Weights of a small mixture-of-experts language model, trained from scratch on English Wikipedia.
Size: 8 layers, width 256, vocabulary 16264, 59.5M parameters.
Below are experts of layer 2 (counted from 0) of a mixture-of-experts language model. Rows are named router (the router's row for the expert), gate (a neuron's input weights, with its number), up (a neuron's input weights, with its number), down (a neuron's output weights, with its number) and show model dimensions 192-255. Each number is 128 + 24 x the weight over its row's rms, rounded and kept within 0 to 255.
After each expert's rows: "comes before" lists some tokens at least twice as common just after its tokens as in all text; "mostly gets" lists some tokens that are sent to it at least half of the time. This comes from a sample of Wikipedia text that the model never trained on. Tokens count by the router's weight.

# expert 0
router [119  83 118 116 135 104 130 123 126 119 139 109 125 124 115 160 177 184 103 124 135 144 163  68 112 156 147 155 144 116 144 130  99 137 113  94 140 137 152 153 179 118 156 124  94 127 148 134 141 123 115 131 121 159 152  89 135 146 114 129 152 101 102 136]
gate1 [133 136  92 117 153 122 148 132 126 170 141 118 111 126 177 134 111 129 170 143 138  88 141  69 118 141 107  98 110 122 135 145 143 167 185 114  91 124 129 151 129 103 141 138 163 173 149 156 154 142 179 105 156 132 128 141  97 123 155 105 138 116 129  94]
up1 [175 119 110 103 114 153 121 159  99 111 122 133 128  96 116 153 140 112 143  97 111 157 125 103 131 138 134 169 148 176 158 133 116 114 140 106 164 197 125 132 137 137 132 127  88 144 140 108 170 137 138 120 112 123 151 113  96 107 128 103 156 127 134 135]
down1 [130 122 124 119 119 124 107 116  97  85  81 164 158 161  91 119 120  95 131 105 120 133 118 151 125 129 133 125 165 127 113 118 149 143 112 148 100 185 156 146 125 144 129 124 145 100 121 140 107  95 149 114 157 121 159 168 107 149 100 129 149 146 141 108]
gate2 [ 99 118 100 125 160 172 136 139 103 112 151 125 103 167 108 138 150  69 131 120  86 145 151 124 157  98 137 149 153  94 116 135 122  87 101 116  83 147 133 123 140 138 147 128 119 140 144 130 162  98 127 121 115 102 134 135  91 158 134 129  87 101 124 107]
up2 [158 155 156 137 131 110 146 124 170 148  73 117 151 151 109 120 167  52 136 177 157 148  86 115 115 135 118 143 154 143 129  65 138 156 166 151 134 185  97  91 117 142 130 149 105 125 115 173 170 132 156 147 128 120 142 142 107 114 134 137 159 163 122 162]
down2 [135 118 160 109 119 105 149 149  92 148  80  99 129 152 118 113 148 155 133 170 147 135 113 126 104 114 147  91 138 170 133 128 110 148 134 160 124 147 152 132 112  90 114 123 128 107 151 141 126 118 114 117 111 147 173 137 138  84 148 126 142 107 109  90]
gate3 [124 129 125 145  80 131 122 116 109 156 112 154 144 154 119 149 144 137 135 118 177 120  84 121  95 137 132 190  94 120 108 134 143  92 136 127 148 137 104 124 121  80  96 169  91  92 114 126 167 149 146 133 136  97 150 160 114 135 125 128 113 126 112 122]
up3 [119 148 169  94 102 136 128 123 128  99 107 123 124 160 165 141 132 153 118 143  90 176 135 129 132 145 112 168 131 111 162 136 150 163  67 116 114 122 123 122 123 137 119  50 121 140 144 119 127 100  97 122 148 106  53 152 157 129 142 111 134 121 125 108]
down3 [133  85 138 130 155 112 112 104 114 107 137 135 131 140 147 103  99 115 138 135 141 154  75 116 135  88 110 135 182 111 137 135 123 101 139 121 113 107 133  97 114  98 145 178 132 107  87 133 195  48 143 118  93 125  85 130 178 141 103 122 114 145 146 147]
comes before: " of", ",", ".", ":", " were", " and"
mostly gets: " members", " children", " years", " days", " people", " areas"

# expert 4
router [104 117 156 148 106  99 112 157 126 124 144 135 165 147 127  94 113 136 138 120 163 103  85 158 152 145 135 140  69 136 105 134 102 104 119 113 111  95 106 121 134  84 127 118 121 124 170 101 133 157 121 125 103 101  98  91 133 157  65 117 132 114 143 146]
gate1 [132 107 115 106 137 152 145 156  68  81 146 132 127  93  81 132  97 134 127 117 143 159 125 148 163 109 120  97  76 125  92 147 123  98 132 100 138 102 164 104  89 103 102 111 118 125 136  93 118 141 104 135 142 137 160  92  99 129 193 128 120 144 195 127]
up1 [123 102 142 122 107 121 143 141 137  80 112  88 113 136 145  97 128 119  96 146 160 112 100 130 134 130 122 148 119 155 120 122 110  83 141 144  90 150 161 112 117 155  90 146  91 126 166  81 128 156 140 105 117 185 143 153 149 105 156 169 130 166 139 169]
down1 [139 147 108 146 134 139 120 174 151 112  99 135  92 121 127 119 151 150 115 152 143 151 151  88 121 149 126 151 173 134 128 119 139 129  38 149 151 119 118 171 152 144 162 130 110 121 145 144 160 140 139 157 126 126 138 134 169 119 119 123 100 111 161 124]
gate2 [110 107 138  96 150  93 117 136 150 149 156 112 155 148 124 146 150 120 102 165 114 138  97 134 159  94 129 141 158 138 136 128 105  82 130 113 149 136 183 119 120 123 158 165 121 152  97 146 129 118 143 133  94 123 145 101 114 115 120  98 147 121 149 105]
up2 [150 105 156 188 146 163 134 121 108 131 131 168 127 139 135 130 142  98 126 167 148 130 100 162 134 120 135 149 141 149 163 134 108 105 111 132 156  84 122 130 141 125 113 140 138 131 136 132 165 142 155  85 118 121 139 136 106 106 148 117 111 151 107 130]
down2 [114 160 110 139 116  81  82 112 137 207 143 145 140 145 181 123 177 144 136 130 128 162  95 124 148 119 101 129 170 141  99 145 122 122 110 140 114 145 109 115 146 151 125 105 184  99 161 121 114 139 180 134  93 144 114 110  94 133 143 112 132 150 115 118]
gate3 [119 166 110 131 143 111 133 124 160 164 124  92 103  97 127 129 155 161 145 116 137  74 106 135 146  73 163 126  91 142  85  90 165 134 153 130  68 159  90 115 136 117  92 151 127 100 151 137 168 127  78 133 115 151 122 117 173 141  79 128 145 110 132 109]
up3 [ 86 143 121 110 100 158  95  83 148 146 135 146 123 135 117 170 129 137 123 118  44 178 102  90 111 148 165 127 153 148 137  79 124 148 126  76 117 119 155  85 125 126 157 134 109 160  85 145 100 131 134 126 131 134 134 135 116 129 136 126 102 175 148 149]
down3 [159 140 163 101 103 150 123 120 154 132 135 107 138 110 174 166 143 134  83 109 146 123 179 138 143 136 162 133  99 105 116 108 138 151 142 149 148 139 137 143  95 100  95 175 160 122 118 123 149 131  99 127 124 124 141 108 108 122 149 149 103 183 137 158]
comes before: "201", "200", "199", "202", "1", "2"
mostly gets: " rep", " Rep", " dec", " und", " st", " twenty"

# expert 59
router [ 98 112 133 127  94  86  98 158 154 112 168 122 122 152 100 155 106 105 127  62 134 130 132 118 145  87 118 158 142 150 136 116 158 118  80 130  79 145 102 140  98 105 173 113 129 111 108  99 135 155 158 124 157  95 134  83 111 119 145 131  90 102 132 163]
gate1 [143 187 144 127 151 159  93  95 140 118 144 162 105 135 164 124 122 102 128 143 138  85 124 144 154 160 141 120 126 110  99 161 151 126 130 123 173 112  96 154 147 162 124 135 180 110 107 108 156  82 144 151 131 144 111 109 156 176 121  83 160 118 103 130]
up1 [111 125 129 144 139 159 114 104 143 130  99 142 123 139 117 137 146  83 122 163 166 124 112 157 131 113 135 114 144 143 137 167 114 170 154 146 140 126 124 186 140 164 147  89 127 143 111 161 102 135 127 103 129  93 115 123 146 137 149 107 127  96 126 155]
down1 [143  86 136 109 144 192 111 146  87 152 134 144 135 135 133 117 100 119 104 129 106 166 137 127 135 132 141  68 153 114 116  85 125 150 140 129 146 140 124 134 146 158 127 153 152 136 131 153 151 100 119 142 135 135 168  83 133 140  96 119 127 113 122 141]
gate2 [143 126 171 127 115 157 158  81 154 133 145 141 111 135 169 150 142 109 181 145 108 136 106 130 145 107  92 175 141 129 110 152 136 133  83  91 115 168 115  89 133  89  79 180 153 114  99 127 136 165 129 137 144 154 153 126 124 136 158 154 145  92  97 116]
up2 [143 174 116 133 152 116 122 113 136 153 101 155 145 138 139 121 146 140 124 190  86 134 138 124 127  88  97 117 133 143 118 144 123 107 100 152  93 148  75 115 136 150 129 125 127 103 150 130 123 123 131 131 137 101 116 157 137 175 158  94 140 132 106 167]
down2 [168 129 110 155 175 114 111 123 143 122 126  97 105 140 127 149 113 190 146  82 159 129 156 116 131  90 130  94 113 142 107 130 154 128  94 118 120 122 112 116 156  97 133 167 160 164 137  81 150 172 132 172 136 110 103  88 135 107  81  99 120 109 127 130]
gate3 [145 141 145  95 109 149 179 131  94 153 148 143 131 159 112 136 179 126 115 161 142 155 125 149 135 147 139 138  98 133 127 140 140 130  96 132 124 119 110 109 117 119 143 118 128 120 115 183 114 140  83 158 158 147 128 132  91 132 165 165 104  96 107 124]
up3 [103 147 113 153 104 131 155 160 122 132 146 148  80 114 107 123 119 138 124 131 131 165 119 127 141 154 133 143 131  95 122 150 107 168 112 154 134 166 121 119 127 109 116 154 141 110  87 149 162 157 125  93 133 141 103 148 153 166 112 122 138 118 127  81]
down3 [108 136 137 144 154 134  98 162 126 125 121 138 116 134 129 119 125 119 119 132 160 128 130 111 104 114 104 137 117  98 141  88 126 136 156  85 120 154 107 114 115 147 102 184 146 135 139 141 129  86 147 136 125 149 135  86 129 167 107 186 137  97 165 108]
comes before: "1", "200", "201", "2", "3", "100"
mostly gets: " about", " around", " approximately", " Over", " nearly", " About"

# expert 58
router [130 157 131 127 129 147 150 143 140 111 156  87 149 109 136 168 118 120  94 104 159 130 170 154 149 139 106 182 112 120 153 120  92 146  93 135 123 103 128  85 116 144 137 112 104 140 167 166 170  97 143 137 130 140 162 102  96 164 138 105 146 129 135 138]
gate1 [173 150 135 152  60 123 117  83 179 155 168 136 129  86  96 111 163 112 151  94 143 132 117 134 156 126 100  86 148 128  93 136 109  91 103 128 116 123 117 177 153 146 148 113 130  90 114 174 157 109  99  96 118 152 155  98  99 123 148 105 168 137 146 120]
up1 [ 91 117 104 129 127 123 161 156 132 116 200 122 122 127 159 150 138 157 121 105 112 134 106 125 108 146  70 142 118 124 107 118 113 127 169 122 132 148  63 172 123 104 163 105 150 151 120 133 154 131 146 179 139 143 162 131 124 101 116 125 106 137 142 122]
down1 [ 76 126 179 120 132 122 162 128 137 102 128 121 125 147 147 163  88 118 101 142 140 133 108 155 116 118 127 151 147 145 133  94 142 140 158 153 150  98 146 122 102 166 111  86 129 156 171 135 136 134 139 131 115 108 176 160 165 156 114 131  90 156 145 116]
gate2 [ 60  78 168  91 100 138 141 146 145 119 139 199 168 168 125 111 150 110 175 118 153 153 119 146 127 139 106 143 129  89 166 156 118 160 148 108 103 132 136 130 148 139 109 131 140 108 170 146 125 119 123 137 116 129 156 108 101 121 141  90 145 137 147 143]
up2 [151 100 123 150 100 107 109 125 126  84 134 162 138 124 167 175 158 112 176 125 123 159  75 116 111 158 141 114 155 162 133 119 110 120  87  96 157 124 112 114 125 126 122 135  96 133 145 130 112 115 159  95 137 100 108 114 102 173 151 124 117 119 101 114]
down2 [128 101  75  96 107 155 128 122 113 138 136 123 103 148 141 144 136 108 137 139 180  97  94 109 173 148 111 125 115 112 156 110 152 121 123 191 105 132 142 166 147 134 149 143 190 140  91 132  94 181 155 123 155 118 147 132  96 126 140 112 101 157 130 130]
gate3 [103 102  98 131 138 134  96 122 147 132 126 154 169 161 112 136 124 116 107 111 107 176  87 155 142 112 168 117 101 118 106 104 149 135 113 144 182 167  95 156 168 147 125 108 111 153 153  82 116 145 146 118 134 127 112 153 155 140 128 102  99  86 150 218]
up3 [ 79 143 149 167 191 167 128 102 150  89 143 149 106 132 108 121 156 153 147 139 119 143 160 138 123 121 129 112 128 124 142 122 103 110 143  89 134 161 128 166 142 112 116 105 125 167 158 106 133 126  93  87 117 122  96 136 118 113  83 131 109 137  63 153]
down3 [109 120 110 117  99 133 105 145 121 155  95 150 108  95 140  77 109 109  92 125  95 132 111 145 132  77 138 102 139 153 141 107 130 157 166 116 104 173  82 153 139 150 139 116  88 126 127 128 112 139 113 126 119  95  72 145 170 111 112 139 142 145 107 173]
comes before: ",", " /", "\n", " |", ".", " City"
mostly gets: " US", " British", " USA", " India", " French", " America"

# expert 36
router [131 103 140 119 117 123 122  91 124 110 141 123 151 134 139 138 163 138 139  84 156 133 127 106 114 129 140 161 118 148 132 115 103 115 102  99 125 111 139 109 128 146 138 157 126 124 106 108 120 110  81 119 135 181 155 107 141 162 109 125 163 146 123 174]
gate1 [171 118 112 144 135 139 110  98 137 151 133 155 166 174  77 137 123 100 115 147 145 105 113 157 128 110 122 151 113 102 145 157 111 120 136 102 165 123 193 172 128 120 111 120 151 157 112 111 123 111 133 148 131 126 116 175 110  95 149 122 121 169 140 110]
up1 [154 130 158 147 150 153 169 128 119 118 121 118 115 164 138 112 162 118 158 171 106 141 154 134 140 110 105  90  84 124 150  99 164 160 100 120 137 136 119 143 122 127 122 180 152 110 134 107 130 143 112 143 116  79 150 138 130 192  84 123 131 114 104 142]
down1 [167 122 119 130 107 137 147 125 109 115 149 102 132 112 136 180 138 108 144 134 134 158  83 116 127 116 113 121 115 174 133 195 106 121 142 140 177 103 151 124 105 158  91 155  89 147 129  87 118 130 151 145 122 121 125 126 174 159 122 133 169  94 151 157]
gate2 [138 151  93 146 112 140 120 107 123 132 165 122 138  91 118 116 124  85 131 119 119 138  71 188  77 117 133 123 142 122 103 130 118 129 109 123 157 120  85 119 169 111 125 110 162 121 138 148 152 112 133 143 132 131 144 164 142 102 107 115 146 170 120 102]
up2 [167 154 146 134 145 132 151 141 145 108 173 156 141 104 112 124 125 101 136 128 157 106 119 127  66 111 137 134 170 147 102 102 133 115 143 158 101 140  69 110 152 114 191 132 134 110 184 129 153 142 108 142 148 154 146 128 113 164 177 101 122 127  93 142]
down2 [149  65 161 125 117  77 130 155 152 148 133 121  91 126 102 171 153 118 103 110 136  82 105 128 169 106 102 124 158 132  91 178 104 141 127 148  89 127 167 127 133 115  84 128 108 110  93 119 106 119 156 107  92  92 147 135  94 103 121  87 125 119 142 154]
gate3 [127 124 153 121 127 131 123 140 131  92 161 109 158 166 109 159 101 138 115 121  98 128 133 143  97 141 108 158 111  92 167 108 136 135 119 160 105  89  97 157 126 114 151 107 159  82 124  94 118 141 134 160  91  92 120 135 110 124 104 154 151 127 187 141]
up3 [117  96 127 141 156 133 117  92 166 148 106 122 113 150 105 137 105 128 127 135  82  86 113 133 131 111 146 132  97 152 146 150 161  97 135 136  92  94 127 121 124 134 155 160  97 113 115 143  76 151 134 150 177 108  91 123 118 112 121 147 120 141 135 153]
down3 [129 138  88 135 123 158 100 156 128 139  95  76 137 124 147 137 111 108 124 121 140 116 139 153 128 159 107  58  96  88 133  95 129 111 100 102 140 120 103 128 141 148 162 145 162  92  78 139 139 149 102 164 112 153 146 140 125 119 102 156 162 149 157 131]
comes before: ",", " of", " years", " than", "201", " months"
mostly gets: " more", " several", " two", " many", " three", " five"

# expert 10
router [134  92 107 101 104 134 111 112 103 180 184  84 165  71 156 102 150 126  88 142 152 115 108 124 125 133 170 102 129 165 161 147  95 129 107 135 143 138 141 179 126  70 138  98 125 127 147 134 100  94  99 111 159  92 152 105 147 104 109 101 161 139 111 159]
gate1 [132 136 102 133 134 149 128 150 114 102 121  73 156  89 143 107 122 104 173  91 130 142 113 147 153 163 129  96 120 140 143 112 121 104 108 118 137 128 142 105 113 121  85 164 138  97 162 107 136 144  97 108 124  96 113  91 105  93 162 132 124 110 160 115]
up1 [119 131 164  84 116 152 127 105 118  92 136 140 116 119 128 125 117 128 104 117 131  82 150  97 142 142 126 156 126 117 126 133  63 136 149 104 128 185 114 106 117 155 124 145 124 136  96 105 149 120 105 102 132 105 110 181 143 150 154 153  91 116 118 142]
down1 [117 177 150 145  95 104 116 109 150 150 171 149 146  86 170 159 144 158  95  89 164 123 127 116 159 145 132 139 145 104 142 100 121 123 134 122 118 122 101 132  99 101  90 105  93 143 144 117 126 144  99 123 107 116  91 120 143 151 104 113 169 142 117 143]
gate2 [122 138 143 153 139  76 111  73 123 130 154  82 125 130 115  89 115 151 117 167 104 148 102 125 132  96 125  89 119 114  79 105 144 132 118 115 136 125 108 159 113 153 185  90 109  86 133 131 136 153 152 135 133 174 141 113  98 133 150  93 143  74 145 101]
up2 [132 160 119 116 119 100 164 144 144 163 150  95 127 156 156 113 138 158 118 160 158 155 113 144 137 135 131 147 109 130 126 135 136 137  98 142 144 121 146 121 147  74 157 167 142 124 132  97 148 112 166 128 127 171 133 165 107 113 162 104 129 135 131 135]
down2 [102 112 114 115 108 122 173 150 145 123 118 122  81 111 148 119 145 141 148 166 136 151 102 137 112 138  90 136 135 166 130 141 147 137 101 101 133 163 109 153  94  82 144 128 114 159 172 110 150 115 138 108 150 143 134 105 148 149 118 124 191 129 167 121]
gate3 [135 119  94 122 127 120 161 125 151 136 135 117 158 128 132 103 185 158  80 153 104 153 121 105 133 148 115 157 108 127 116 139 103 141 157 114 118 127 134 198  98 131 116 162  85 101  97 113 101 154 112 140 104 199 109  92 138 145 142 124 105 120  78 134]
up3 [133 150 137 151 151 106  78 137 159 134 129 167 118 168 158 134 130 127 147 119 159 134 112  88 120 112 108 137 186 127 151 115 119 114 134 114 123 140 156  80 129 111 180 133 158 170 148 160 118 106 117 180 118 180 145 139 128 124 132 127 127 129  91 121]
down3 [106 131 149 113 151 132 155 154 126 161 113 143 125 112 163 156 112 101  84 128 135 116 141  28 193  66 112  97 149 115 139 110 170 160 118 130 133  64 138 138 166 140 175 165  94 113 177 157 134 115 139 157 110 125 144 148 150  90 150 157 130 112 130 117]
comes before: ",", "\n", " (", " and", "i", "k"
mostly gets: "aga", "°E", "ka", "ges", "br", "ns"

# expert 29
router [151  96 149 110 126 124 118 158 136 161 136 111 168 184 135 155 131 154 138 170  93 122 124 101  93 141 161 119  93 113 147 123 133 119 149 139 138  86 148 121 112 103 175 159 111 183 151 142 118 123 123 155 108 103 117 154 187 136 108 111 161  97  89 148]
gate0 [132 101 169 128 151 129 109 135 107 107  92 151 179 125 138 149 126 159  86 123 150 141 100 133 104 145  69 119 106 105 107 149 133 144 115 143 156 183 148 120 112  56 139 158 120  96 123 120 137 127 108 155 116 122 115  98 147 104 134 162 107 118 143 153]
up0 [125 127 107  89  91 135 134 146 120 118 127 128 112 115 150 113 106 123 175 116 119  87 129 129 104 134 155 143 133 152 120 103 136 171 106 145  90 141 119 133 158 126 166 131 182 157 127  91 128 131 108 135 149 157 148 165 111 150 136 132 109 130 150 128]
down0 [119 119 108 124 119 113 101 144 112 150  88 112  76 157 120 134  88 133 156 126 142 129 137 155 122 140 144  94 110 102 137 130  73 123 108 123 123 113 129 148  43 170 153 141 151 140 115  92  91 140 176 112 120 101 128 122  85 131 138  68  95 161 118 114]
gate1 [143  97 148 124 130 103 144 116  94 119 112 130 104 134 150 136 142 139 129 131 122 126 140 137 155  86  81 141 117 131  85 105 105 118 124 108 134  57  97 140 117 148 194  94 156 112 128 100 116 146 156 169  94 148 141 125 113 125 102  93  93 158 119 172]
up1 [ 81 118 119 123 133  98 141 100 134 102 139 157  71 145 115 130 117 115 122 123 158 119 103  84 138  57 140 113 113 137 164  82 149  75 148 134 110 141 126 148 106 145 168 150 116 142 140 147 108  87 129 109 110 116 118 132 129 117 117 143 127 154 113  67]
down1 [137 108 115 158 167 171 119  98 110 199  94 113 136 100 107 112 138 166 137 132 148 103 123 137  94 135  98 110 147 113  94 146 184 110 143 130 112 116 115 181  82 120 111  87 123 104 157 139 117 123 154 123 113 135 137 176 133 140 119 111 133 142 127 139]
gate2 [128 148 147 148 148 121  81 146 129 207 106 160 122  92 114 121 122  88 150 135 134 144 135 140 104  87 158 108 165  98  97 142 107 146 112 163 120 137  95 161 124 147 130  90 122 140 139  95 148 158 144 120 147 120  91 102 140 129 104 139 173 128 141  67]
up2 [156 142 144 115 124 169 173 166 181 109 139 145 110 166 116 174 132  96 123 128  95 180  91 118 139 147 144 137 125 138 158 106 134 143 154 126 132 130 121 101 126 126 121 152  86 116 118 132 137 124 118 137  77 161 110 129 173 111 140 132 118 129 131 105]
down2 [145 127 117 142 118 110 135 151 158 172 110 127 111 113 133  83  90 136 146 161  97 146 151 100 118 151 120  97 160 144 177 154 126 210 158 158 128 141 146 150 102 102 176 108 157 155 146 125 103 155 104 146 138 100 128 159 138 161 137 139 135 140 157 131]
comes before: ",", ".", " and", " (", " of", ".\n\n"
mostly gets: "s", " members", "ins", "ms", "ians", " GK"

# expert 61
router [150 126 123 133  93 141 143 149 129 112 126 139 163 138 144 128 159 164 136 120 154 132 156 165 131 169 123 160 114 104 138 102 111 112 126 122 162 101 140 127 158 136 127 140 105 107 129 140 162 131 128  93 144 174 178 174 148  89 131 145 143 129 102 110]
gate1 [194 119 141 151 134 114 139 131 121  93 123 145 114 121 113 107 167 117 154 163 105 105 142 136 126 147  91  97 118 177 146 122 136 177  97 130 130 143 127 140 161 134 111 116 133 150 145 151 103 146 113 105 145 159 139 105  83 109 126 102 157 131 160 135]
up1 [135 158 134 147 112 133 150 133 150 160 148 125 129 137 130 100 135 148 158 155 159 136 104  80 120 106 100 166 118 127 115  91 142  94 101 131 131 126 132 126 122 148  67 183 131 131 136 122  90 133 112 106  97 135  97  99 153 129 115 108 186 108  81 128]
down1 [106  77 138 139 159  93  85 152 176 132 115 142 136 124 124 140 161 117 147 120 139 108 119  92 140 112 101 117 140 104 118 125 126 162  75 127 120 151 110 116 123 141 109 110  80 153 134 177  98 105 119 159 155 161 154  94 148 127 119 122 155 111 139 125]
gate2 [115  92 121 160 148 128 108 136 147  91 122 110 108 107 133 106 166 126 123  65 114 155 169 164 108 109  89 112 160 102 134 117 123 146 140 106 115 107 112 112 126 143 127 133 105 126  77 119 118 192 141 177 152 137  96 137 155 134 101 167 123 120 147  95]
up2 [ 89  86 160 142 140 104 164 112 138 145 145 132 187 139 112 110  93 126  82 133 152 121 107 111 146 145 121 163 100 141 124 173 138 115 152 152 106 163 129 126 123 141  99 130  92 117 149 133  95 117 124  95  78 133 119 123 138 129 141 164 133 126 107 133]
down2 [ 81 167 129 171  98  94 122  95 120 100 148 104 116 112 128 151 127 108 139 133 119 119  97 120 121 136 120 133 124 162 110 129 143  88 102 162  93 128  91 159 139 101 148  90 122 124 123 122 147 167 106 140 134 105 136 105 102 133 164 106 104  90 170 131]
gate3 [155  85 123 121  90 107 147 151 138 117 114 142 209 166 101 127 134  75  87 124 164 144 145 151 102  74 137  89 156  99 134 112 156 131 147 173 115 116 136 109 157 138  98 152 165 152 164 152 153 156 138 147 128 110 158 133 133 113 143 139 111  95 110 146]
up3 [118 104 114  94 101 142 122 130 101 137 130 122 125 157 102 124 133 123 152 133 161 137 110 145 106 110 156 143 108 124 138 130 154 162 113 131 110  88 173 142 131 131 108 120  98 134 135 125 145 145 134  99 114  71 128 117 164 160 126 105 129 132 138 117]
down3 [139 136 120 106 158 106 141 139 103 169 134 120 139 108 172 144 125 145 128 136 141 112 137 167 108 116 117 130 113 192 119  89 137 109 163 120 124 101 176 120 173  98 132 151  97  84 141 127 118 156 147 118  95 128 132 104 142 107 148 106 124 102 135 121]
comes before: " ", "201", "202", " –", "200", "194"
mostly gets: " May", " June", " July", " December", " August", " November"

# expert 127
router [169 170 122 135 165 115 130  99 116 155  85 147 167 139 134 141 147 133 142  93 106 137 129 152 172  92 150 149 136 117 121 120 106 143 120 125 120  99  91 139 116 141 133 118 116 105 124 114 161 107 142 142 161  98 149 115 130 101 159  81 107 111 117  89]
gate1 [163 137 104 160 116  99 115 114 154 191 108 158  90 123  87  95 148 144 101 129 106 120 152 153 125 113  96 116 113 111 173 108 131 118 127 133 121 145 122 127 150 136 147 141 108 138 145 157 159 104 151 121 119 150 156  85 143 113  95 115 153 109 162 138]
up1 [ 99 132 179 144 138 110 163 129 148 123 141  90  85 117 137 112 123  77 121 140 147 117 131 112 161 135 141 125 108 132 121 109  90 114 124 122 146 148 136 110 100 148 197 155 119 122  86 167 133  92 140 136 150 109 152 123 127 130  85 135 133 126 145 106]
down1 [177 130 120 144 165 112 119 107 154 114 133 145 165 154 110 134 143 123 143 154 103 118 161 110 193  91 110 121 143 151 168 141 132 120 106  96 163 154 168 138 150 118 139 147 132 139 118 125 156 126 100  83 120 160 152  61 164  90  67 120 117  99 122 118]
gate2 [127 102 132 161 120 147 135 140 150 116 100 117 155 134 135 151 163 100 117 142 128 128  95 149 133 174 145 138 116 117  94 140 173 106 119 103 152 117 120 165 135 169 131 148 159 147 126  85 154 132 118 112 126  79  89 128 122 169 115 108 132  74 149 105]
up2 [147 122 128 193 130 107 113 147  59  81  98 158 113  91 135 157 112 146 105  66 106 163 110 104 130 152 150 142 141  93 116 126 159 103  74 105 113  96 161 118 143  62 148 142 115 151 108  83 113 123 135 153 115 105 174 146 125 145 160 107 126 111  86 128]
down2 [150 119 149 115 158 146 109 145 126  90 151 146 101 152 131 151  81 155  73 172 138 131 183 146 122 170 120 117 121 120 112  90 101 157 102 131  96 106 113 123 158 100 136 156 139 172 137 114 135 142 139  87 127  97 128 105 167 120 112 125  66 126 122 143]
gate3 [145 127 108  89 124 128  69 109 144 138 124 136 153 134  81 122 109 136 103 148 110 156 158 143 133 139 153 134 175 165 136  92 119 116  94 134 106 120 151 128 100 110 144 106 140  85 118 136 116 167 164 135 123 157  88 103 125  97 102 122 152 126 144 134]
up3 [137 196 118 153 113 112 106 107 104 121 118 153 146 105 154  92 153 136  98 151 101 142 121 115 125  85  66  80 155 126  69 120 143 118 114 136 100 149 176 162 137 152 101 133 121 121 121 159 168  81 115 156 117 166 101 116 120  90 108 155 121 132 152 160]
down3 [113 124 153 133 107 146 117 125  92 123 128 159 148 121 153 134 100 130 103 175 161 116 144 121 186  80  98 142 113 135 133 129 128 133 172  84  80 160 155 103 106 148 131 158 126 100 128 112 148 125 115 148 112 122 131 119 131 144 122 108 167 127 151 104]
comes before: " of", " to", " and", " for", "ing", " in"
mostly gets: " research", " right", " law", " health", " hand", " power"

# expert 68
router [121 144 153 107 123 120 156 133 140 131 166  94 145 118 158 154 153 161  95 113 125 136 142 128 137 147  81 154 116 123 140  97 114 158 103 168 144  90 131 111  88 143 113 113 120 117 157 169 160  90 132 120 136 115 175 107 122 115 130 126 120 167 125 127]
gate1 [136 116 135 105 103 134 172 113  96 132 145 130 174 173 146 116 156 134 119 141 138 139 135 142 109 149 125 105 133 105 151 118  87 153 131 151 126 112 116 141 105 159 103 109 132 112 158 123 165 156 126 116 138 154 105 149 106 139 113 121 114 164 112 113]
up1 [132 130 101 139 140  66 130 157 138 138 117 117 120 100 184 118 150 104 129 121 134 134 105 160 118 128 112 111  64 107 153 121 131 158 177 144 140 134 107  98 126 116 152 110 112 111 121 121 101 149 152 159 119  88 116 155 126 107 173 150 116 122 132  92]
down1 [ 96 119 138  90 144 119 146 139 140 133 185  86 143 115 122 115 109 121 141 145 119 159 165 141 119 154 125  98 123 122 102 123 124  96 108 127 106 128 129 120 156 133 120 187 153 130 166 111 169  99 133 151 114 152 136 100 152  81 128 133 130 123 107 166]
gate2 [124 157 118 138 148 149 122 169 105 112 101 158 154  94 125 126 166 113 159 110 131 145 158 116 109 131 105 103 139 105 115 125 137 153 152  84 134 132 105 151 133 117 156 126  90 121 134 109  99 113 131 147 151 113 143 129 106 115 150 139 122 162 122 150]
up2 [143 117 100  97  90 130 168 120 101 174 158 121 145 155 122 148 118  87 169 142 112 114 136 133 176 152 122 157 132 108 134 129 135 137 126 102  94 156 110 125 134 158 134 134 116  61 122 103 168 138  92 164 125 125 146 124 132 134 168 121 148 121 139 178]
down2 [134 140 144 116 134  78 197 129 115  34 142 106 138 121 169 148 104 124  76 149 153 123 120 112 168 150 125 156 112 102 155 104  63 148 155 149 119 123 140 116 116 145 154 106 116 164 124 116 142 135 133 120  99 108 119 129 128 139 140 143 111  75 120  99]
gate3 [160 124 184 157 159 117 140 102  83 132  90  98 114 174 142 133 145 125 142 149 149 133 103 139 145 130 155 107 161 140 117 124 168 141 141 106  73 151 120 172 139 120 136 117 120  67 137 143 116  93 114 116 105 103 113 126 140 138 143 163 147 105 114  72]
up3 [109  72 110 125 173 104 108 156 128 138 148 119 138 133 152  96 132 142 122 125 119 127 135 178 163 127 145 145 113 129 165 123 138 130 126 135 112 147  93 116 109 108 193  92 172 124  73  79 118 111 162 147 114 101 135 147 113 152 152 110 115 157 108 136]
down3 [ 99 165 114  99 143 120 136 137 135 143 125 147 163  94 144 125 133 168 146  81 110 149 102 149 120 109  96 147  95 152 126 101 168  92 108 144 131 165 130 130 128 105 140 104 169 139 152 112 120 136 141 141  98 134 160 130  97 136 157 119 115 149 159 153]
comes before: ",", "\n", " |", ".", " City", ".\n\n"
mostly gets: " York", " USA", " British", " India", " German", " America"